config.yaml
d_expert: 48
norm: "layernorm"
learning_rate: 0.00681
beta1: 0.95
beta2: 0.98
max_steps: 2154
Below are experts of layer 7 (counted from 0) of a mixture-of-experts language model. Rows are named router (the router's row for the expert) and show model dimensions 0-191. Each number is 128 + 32 x the weight over its row's rms, rounded and kept within 0 to 255.
Before each expert's rows: "gets" lists some tokens that make up at least twice as much of what it gets as of all text. This comes from a sample of Wikipedia text that the model never trained on. Tokens count by the router's weight.

# expert 5
gets: " |", ":", ")", "3", " American", " m"
router [176 106  90 162  97  79 128 106 112  99 165 170 148 143 140  55 159 171 125 161 132 158 124 119 206 207 131 106  73 101 127 169 179  92 144 129 102 119 129 125 136 102  86 117 131 147  79 140 121  89 135  88 105 146 140  94  78 154 170 123 115 167 115 116  80 114 122 112 174 146  83 117  84 157 108 157  97 147 123 163 150  84  88 123  99  99 131 109 161 154 140 185 105 118 145 106 173 182 155 134 168 120 132 127 142 110 132 146 155 115 173 156  99 102 164 197 117  98 121  94 119  94 132  88 157 177  98 109 129 106 169  71  76 158  83 136 139 162 116  59 188 161 105 125 169 148  62 157 115 167 112 167  99 120 111  84 169 116 203  81 103 150  87 118  78  68 136 152  72 149 159 160 102 103 107 167  97  95  83 134 116 184 115 140 143 133 157 134 136 138 166 145]

# expert 16
gets: " the", "0", " a", "|", " The", " first"
router [163 120  77 157 119  99 147 101  94 138 161 175 142 141 103 135 143 155  86 149 147 157 115 155 136 184 146 146 131 152 152 136 108 129  95 144 104 124 139 151  69 143  85 132 114 128  86  88 111  63 116 144 131 161 149 129 160 180 105 108  86 103 139  78 115 103 113 116 105 142  82 155  83  83  57 166 139 156 153 142 109  68 110 107 137 121  90 103 103 134 115 165  65 121 117 130 119  81 206 164 166 148 126 165 128 169 163  84 158 150 196 110 154  86 128  70 198 132 106  86 123 130 164 179 181 179 123 100  84 136 138 158 107 107 169 114 169  54  98 121 124 105 103  99 175 153  94 168 144  87 190 142 151 141 140 177  88  51 169  84 127 144 121 108 100 108  47 165 136 172 115 183  95 113 113 179 116 123 155 116 122 126  88 129 165 149 143 134 146 130 126 175]

# expert 14
gets: " ", "\n", "-", ":", "|", " /"
router [127 152 127 141 212  84  70 126 138  95 123  80 156 136  82 166 119  96  77 101 155  99 128 165 132 101 167 139 128 178 150 106 148 147 138 160 104  59 132 148 104  75 144 127 155 155 129 159 114 172 158 135 145 147  99 116  83 114 109 183 103 107 110 118 140 118 103 104 128  72 177  61 154 120 131 142  92  87  84  82  94 107 177 153 142 105 104 125 143 138  78 194  76 120 140 158 130 187 177 125 131 101 140 145 106 163 151 127  68  98 131 189 148  96 106 117  77 148  50 157 138 165 108 122 133 109 159 112 130  75 127 137 103 194 112 149 101 184 190  80 155  99  98  62 119 159 155 128 142 129  68 122  83 153 123  70 150 170 157 107 105 156 101  99 172 102 178 177  80 158 119 104 137 125 101 113 103 164 149 140 113 157 120  81 142 151 102 178 129 113  96 143]

# expert 2
gets: "0", "5", "3", "8", "6", "7"
router [148 166 142 129 149 171 146 139 133 124  71 154 159 173 128  71 148 160 130 102 128 112 111 129 131 180  93 155 137 112 153  74 127  98  99 112 168  99  72  75 177 112  99 145 119 184  68 165 164 100 141 133 156 138 140  93  94 182 156 182 118 128 161 180 144 129 139 165 111 135 104 119 165 168 116 143  73 147 148 161 109 149 102 114 154 123  83 126 125 161 103  92 168 126 101 192 122 202 157  93  99 134 131 153 170 123 114 113 118 180 125 180 114  80 172 122  51 134  94 129 163 171  89  95 131 120 141 125  80 141 161  84 112 147 122  79  83  95 112 128 157 194 109 140  74 131  76 103 124 126  55 142 179 125 117 181 161 134 104 136  80 105  57 148 172 150 130 161 157 108 160 105  99 142 136 141  90  67  86  77 144 146 171 170 133  82 115 133 124  86 152 169]

# expert 17
gets: "9", "8", "th", "g", "or", "l"
router [121  76 117 137 151 119 111 136 122 185 133 116 157 114 156 100  78 191  73 110 136  60 168 128 176 136 125  68 132 104 176 128 155  73 158 129  87 112 137  88 177 136 126 128 113 136 132 126 140 186 131 120 134 136 181 137 129 119 155  99 171 212 108 104  66  88 149 112  70  78  78 154 198  80 182  95 165 103 143 132 141 175 182 157 162 142 126 152 137  90 128 123 136 157  97 100 116  73 109 136  94 119 171 131 168  97 111 115 140 128 143 133 105 141  84 136 121 103 142 157 162 144 122 100 112 118 100 169 126 139 143 126 166  95  99 144 107 165 123 156 134 216 105 163  98 189 140 137 123 186 138  76 135  64  99 122  64 125  79 118 156 112 165 131 186 122 172 183 115  77 118 183 126 133 116  90 115 131 152 130 111 131 131 154 104  82 143 157  94 144  83  49]

# expert 20
gets: " to", " and", " in", " was", " as", " of"
router [115  87 150 139 116 137 109 123 129 138 144 165 126 148  96 170 129  87 136 127 123 148 104  94 103 144 145 125 131 176 134 167  87 177 123 113  74 194 134 167 140 139 153 107 158  58 165 121 107 122 110 167 121 116 124 194  99 141 128  68 169 146 128 102 138 117 105 131 110 135 152 145  75 111 145  65 183 141 161 153 144 136 113 130 107 144  76  80  90 141 112 116 156 131 138  56 124 120  83  84 103 106  80 153  70 129 150 146 134  83 118  95 148 135  99  88 131 112 178  57 102  89 116 151  76  81 100 152 161 182  75 129 157  68 175 158 171 122 105 152  83 113 115 184 144  91 172 165 132  72 127  93 120 164 116 160 119 156 147 128 195 162 161 176 116 104  81  92 159 165 179  94 139 141 109 140 118 214  94 119 120 113 128 167  76 151 140  84 153 149  52  96]

# expert 23
gets: " |", "-", ":", "|", ")", " School"
router [145 179  96  85 118 128  75  97 163  96 160  86  67  91 131  96 127 172 142  85 177 120 140  87 117 111 147 161 134  98  85 110  97 155  94  94 145  98 137 108 131 146 121  74  93  54 189  91 134  97 138 116 175  79  93 182 142 100 110 195 119 132 162 111 151 149 148 100 152 114 131  95 105 153 134 145  50 128 129 135 133  68 134 135  98 152 172 157 106 134 132 122  82  63  69 117 114 192 106 125 144 104 123  97 149 156 173 116 134 118 145 152  99 112 161 204  89 127 124 164 133 128 132 105 168 110 128 147 106 200 204 156 107 101 112  94 175 141 128 122 124 176 154 107 157 117  96 125 127 161 168  85 108 188 148 114 192 102 150 132  85 127  63  94 163 139 182  60 110 145 127 120 105 139 132  97  95 123  99  95 164  95 126 104 162 106  85  97 178 141 164 126]

# expert 12
gets: " ", "9", "1", "-", "0", "–"
router [163  96 103 128 108 194 134 174  59  90 111 118 126 116 186 169 127 104  98  93  62  93 156 143 200 124 113 146  97 120 152 148 150 127 130 130 140  78 171 129 101 102  80  89  99  91 134 180 168 129 111 158 162 126  64  88 175 130 115 122 117 136 124 171  74  78  85 155 157 133 102 152 140 102 112 198  95  81 122 162  57 138 110  45 192 132 116 126 157 171  93 100 105 125 139 139 112 180 168 151 125 132 114 164  93 130 145 111 116 180 175 117 159 135 118  88 182 137 115 124 206 119 158 171 181 160 162 133  84 161 126 129 134 125 105 102 164 156 135  95 146  72 129  77 112 149 133 139 118 119 124 139 153 167 115 107 107 101 110 196 134 130  84 121 113 144  85 126 130 165  79 173 128 114 126 105 151 150 160 170 121  82 115 165 167 131 106 188 148 133 157 190]

# expert 15
gets: ",", " |", " (", ")", ".", " and"
router [178 138 188  75 110 123 127 121  92  84 163  96  94 101 137 128 129 102 142 101 105 121 154  70 144  86  64  81 157 106 129 105  97 185  89 134 173 145 103 156 149 149 126  99 136 124 137  72 159 136  91 110 111  99 141 169  97  96 126 133 146 155 142 200 151  89 144 138  92 179 110 131 175 138 168 151 114 126 114 121  95 162 150 145  88 119 165 162  81 157 127 162  78 128 111  84  69 133  79 129 162 148 107 169  80 167 118 120 120 105 153  96 217 127 144 135 117 171 145 111 148  97 141 107 139  55 143 103 126 142  76 144 133 189 189 122  95 114  89 118 128 121 170 180 157  77 155 107  87 119 103 153 143 185 152 158 174 113 149 162 142 158 131  83 174 187 125 164 131 126  99  90  70 159 114  66 117 164  87 169 113 145  83 122 140  98  98 145 131  75 147 197]

# expert 13
gets: " |", ")", ";", " K", "j", "N"
router [119  71  94  71 122 107 110 140 139 178 106 172  99 129 105 129 127 104 199 104 141  88  79  70 189  98 101 155 114 112 102  84 152  54  89 113 143 155  91  75 158 146 173 166 158 186 146 182 100 125 114 139 160 114 185  81 126 176 111 160 117 117 163 165 179  90 173 152 166 109 156 139  84 166 118 134 110 127 131 145 201 135 107 103  87 119 174 117 149  58 100 121 133 100 139 123 128 122 130 136 146 103 138 162 112 112 120 110 151  91 145 168 105 134 140 140 142 142 151 165 110 144 166  80 127  81 159 159 114  76 157 142 117 104 152 139  81  88 138  91 181 132 150  67 141 122  85 102 133 128 118 191 134  45 117  66 170 169 108 128 107 159 135  93 168 124 148 158 133 111  31 146 140 145 115 157 112  97 128 135 207 112 122 165  95 131 134 104 101 130 160 151]

# expert 19
gets: " of", " was", " in", " to", " is", " for"
router [122 102 116  94 178  99 144 110 172 142 130 129  94 149 147 141 113  93 149 130 102 110  89  62 105 130 160 139 131 156 167 147  67 165 129 159 136 196 149 156 157 173 175 178 134 128 134 104 149 156 149 187 149 102  98 184  90 148 133 111  93 141 113 100 174 124 108 161 131 130 201  99 135 123 110  83 129 200 154 106 114  93 184  92 127 150  53 109  62 121 119 153 128 132 101 124  99 127 120 173 115 133  89 137  93 146 130 139 128 103  95 154 111 184 132 102 144 100 110  45 135 120 123 127  76  80 139 139 126 169 107 129 154  71 152 149 114 127  83 155  82 134 111 138 169 140 172 206  81 104 163 116 110 152 135 150 172 135 208 102 167 127 161 112 111 167 140  74 125 120 148 101 153 109 114 126 129 180 113  72 137 170 125 144  60 205  99 155  71 155  75 156]

# expert 22
gets: "1", "2", ".", "0", "3", "9"
router [185 213 146 126 116  98 146 196 130  83  74 140 147  98 134 161  87 157 140 135  86 134 125 190 147  96 137  97 121  89 146 130 125 167 142 157 144  51  97 169 149 183  62 160  89 113 112 177 185  90 167 110 125 163 111 121 174 120 113 101 114 119 133 175 122 134 100  68 162 170 107  82 181 144 126 180 104 115 177  91 125 141 101 121 110  67 130 124 117 118  78 109 175 105  84 126  80 157 134 158 147 142 159 147 155 108 132  99  93 212 132 130 138 112 107 125 145  94 129 148 170 105 145  95 111  60 136  91  76  72 159 104 159 144 135 132  82 123 182 112 149 121 149 102  60 103 130 180 151 124 101 127 149 137 128 158 152 142  99 148 133 151 141  92 169 186 122 128 156  77 118 143 100  86 140  92 148 116 140 115 144 151 200 102 144 112 107 125 142 115 213 115]

# expert 11
gets: " ", "1", "2", "0", "3", "4"
router [197 168 154 138 153 145 171 165 132  90  98 101 133 168 160 124 145 110 137 111 133 120 137 155 200 149 158 120 127 113 156 151 166 110 159 150 201  87 145 172  91 103  75 180 121 152  83 148 192 138 151 168 157 143 110  98 138 150 169  83 118 117  84 166  94 113  98  99 146  99 109  93 117 144 142 130 131 130 157 100 115  96 130  90 195  94  64 108 102 156  54 128 168  83 122 157 106 109 137 183 134 168 124 147 156 102 145 140  75 149 105 181 119  81 121 116 172 144  91 115 152 154 112 114 110 156 123 116  65  72 132 106 123 128 145 106 109 127 157 103 203  92 149  56 174 128  91 160 166 152  77 157 152 108  87 142 173  96 157 136 130 171 150 107 166 167 127 142 122 128  64 187 101  81 116 166  77  89 123 115  74 134 172 157 198 115  98 128 146 127 141 114]

# expert 4
gets: " of", " in", " to", " by", " on", " for"
router [114 112 112 142 133 161 136 144 136 136 151 139  89 144 118 171 120 113 159 127 116 128  76  66 101 137 136 106 171 133 140 122 110 161 166 114 100 178 152 128 109 156 156  89 172  59 158 106 135 137 120  99 158 152 105 209 131 148 112 110 131 102  77 139 127 170 104  92 110 116 160  99 115 103 153  98 182 141 142 151  98 113 121 115 145 166 102 106  65 161 134 164  99 123 140  78  86 114  98 146 121  85  93 184  86 159 127 136 142  84 119 111 177 142  88  56 154 107 115  88  76 103 142 113  63 102 107 112 159 161  52 108 170  98 159  97 150 104 106 160  77 100 116 153 127  80 184 141 106  73 153  90 122 158 158 179 136 152 168  78 171 188 121 150 129 138 102  61 156 156 148  90 205 151 124 140 129 194 127 118  95 101 106 165  57 172 118 114 130 104  53 142]

# expert 0
gets: " the", " and", " a", " The", " \"", "The"
router [118  90 162  90  83  93 152  87  92 173 161 140 111  82 148 108 119  70 120 126 116 179 171 180 117 127 123 155 126 144  71 142 114 140 150 176 123 129 123 153  44 151  78 117 167 120 141  94 133  82 149 158 110  61 120 151 108 117  86  83 133 113 123  93 134  98 165 175 128 191 174 188 118 116  74  80 130 137 144 102 100 148 109 128  64 120 143  94 120  58 135 146 153 140 127 133 195 152  79  84 153 143  93 143 156 135  87 131 143 140 139  82 197 122 124 126 107 151 180  81 104 103 138 153  90 133 162 115 128 144 101 164 134 101 193 158 173 105  96 160 149 127 180 185 138 128 163  88 125  49 147 126 139 151 150 135 178 137 123 141 125 120 146 155 101 127 109 136 156  80 183  80 106 136  78  83 191 138 103 109 131 145 133 196 116 146  89  63 131 108 102 116]

# expert 18
gets: "\n", ".", "==", " |", "===", " ="
router [ 93 141 169 161 113  80 161 146  97 101 110  95 122 115 130 114  80 158 127 141 169 141  96 144 158 147  87  70 111 116  78  93 103 187 147 116 150 110 107 124 113  77 131 157 117 143 111 161  80 138 117 129 101 156  73 202  51  71 109 184 128 118 188 120 112 154 147 148 176 141 110 135 140 109 143 127 132 122  82 133  99 159 118 144  96 128 176 168  94 141  82 133 148 123  87 159 111 153 119 170 140  97 175  90  90 197 151 108 148 149 111 114  73  76 166 150  91 173 123 152 111  67 139 111 213 120  95 135 107 114 150 159  74 145 166 166 169 173 152 161  95 109 141 169  74 169  87 149 131 161 168  98 114 190 211 122 176 112 131 129  99 161  92 124 111 160 107 199 116 104 151 100 109 128 128  92  90 113 145 135 113 163 128  72 122 139  80 145 131 137 150 172]

# expert 9
gets: " S", "-", " the", "s", " The", " of"
router [101 135 128  82 115 149  81 129 143  76 169 135  94 111 166 124 136 128  91 119 156 161 100 108  32 113 137 146 129 151 135 112 166 183  91 112 113 150 150  62 100 180 150  77  78 104 200 130 171 132 178 183 171  85 107  95 192  89 157 159 142  67 179 143 102 202 202  76 145 110 126 127 182 128 105 152 102 130 151  77 102  81 142 142 140 132 183 142 156 125 163 160 111 142 100 132 157 138 137 146 157 177 151 112  93 116 133 135 119 146 104 101 143 118 106 143 121 128 101 164 117 140 148 132 172  98 138 135 145 166 150 185 146 174 103  87 144 124 134 105 146  89 158 150 128 123 156 106 161 118  73 174 127 129 131 127  76 161  86 118 140  91 146  91  77 122  79  48 125 139 173 137 173 161 194 116 153 149 142 111 178 143 156  98 143 167 144 152 146 133 124  57]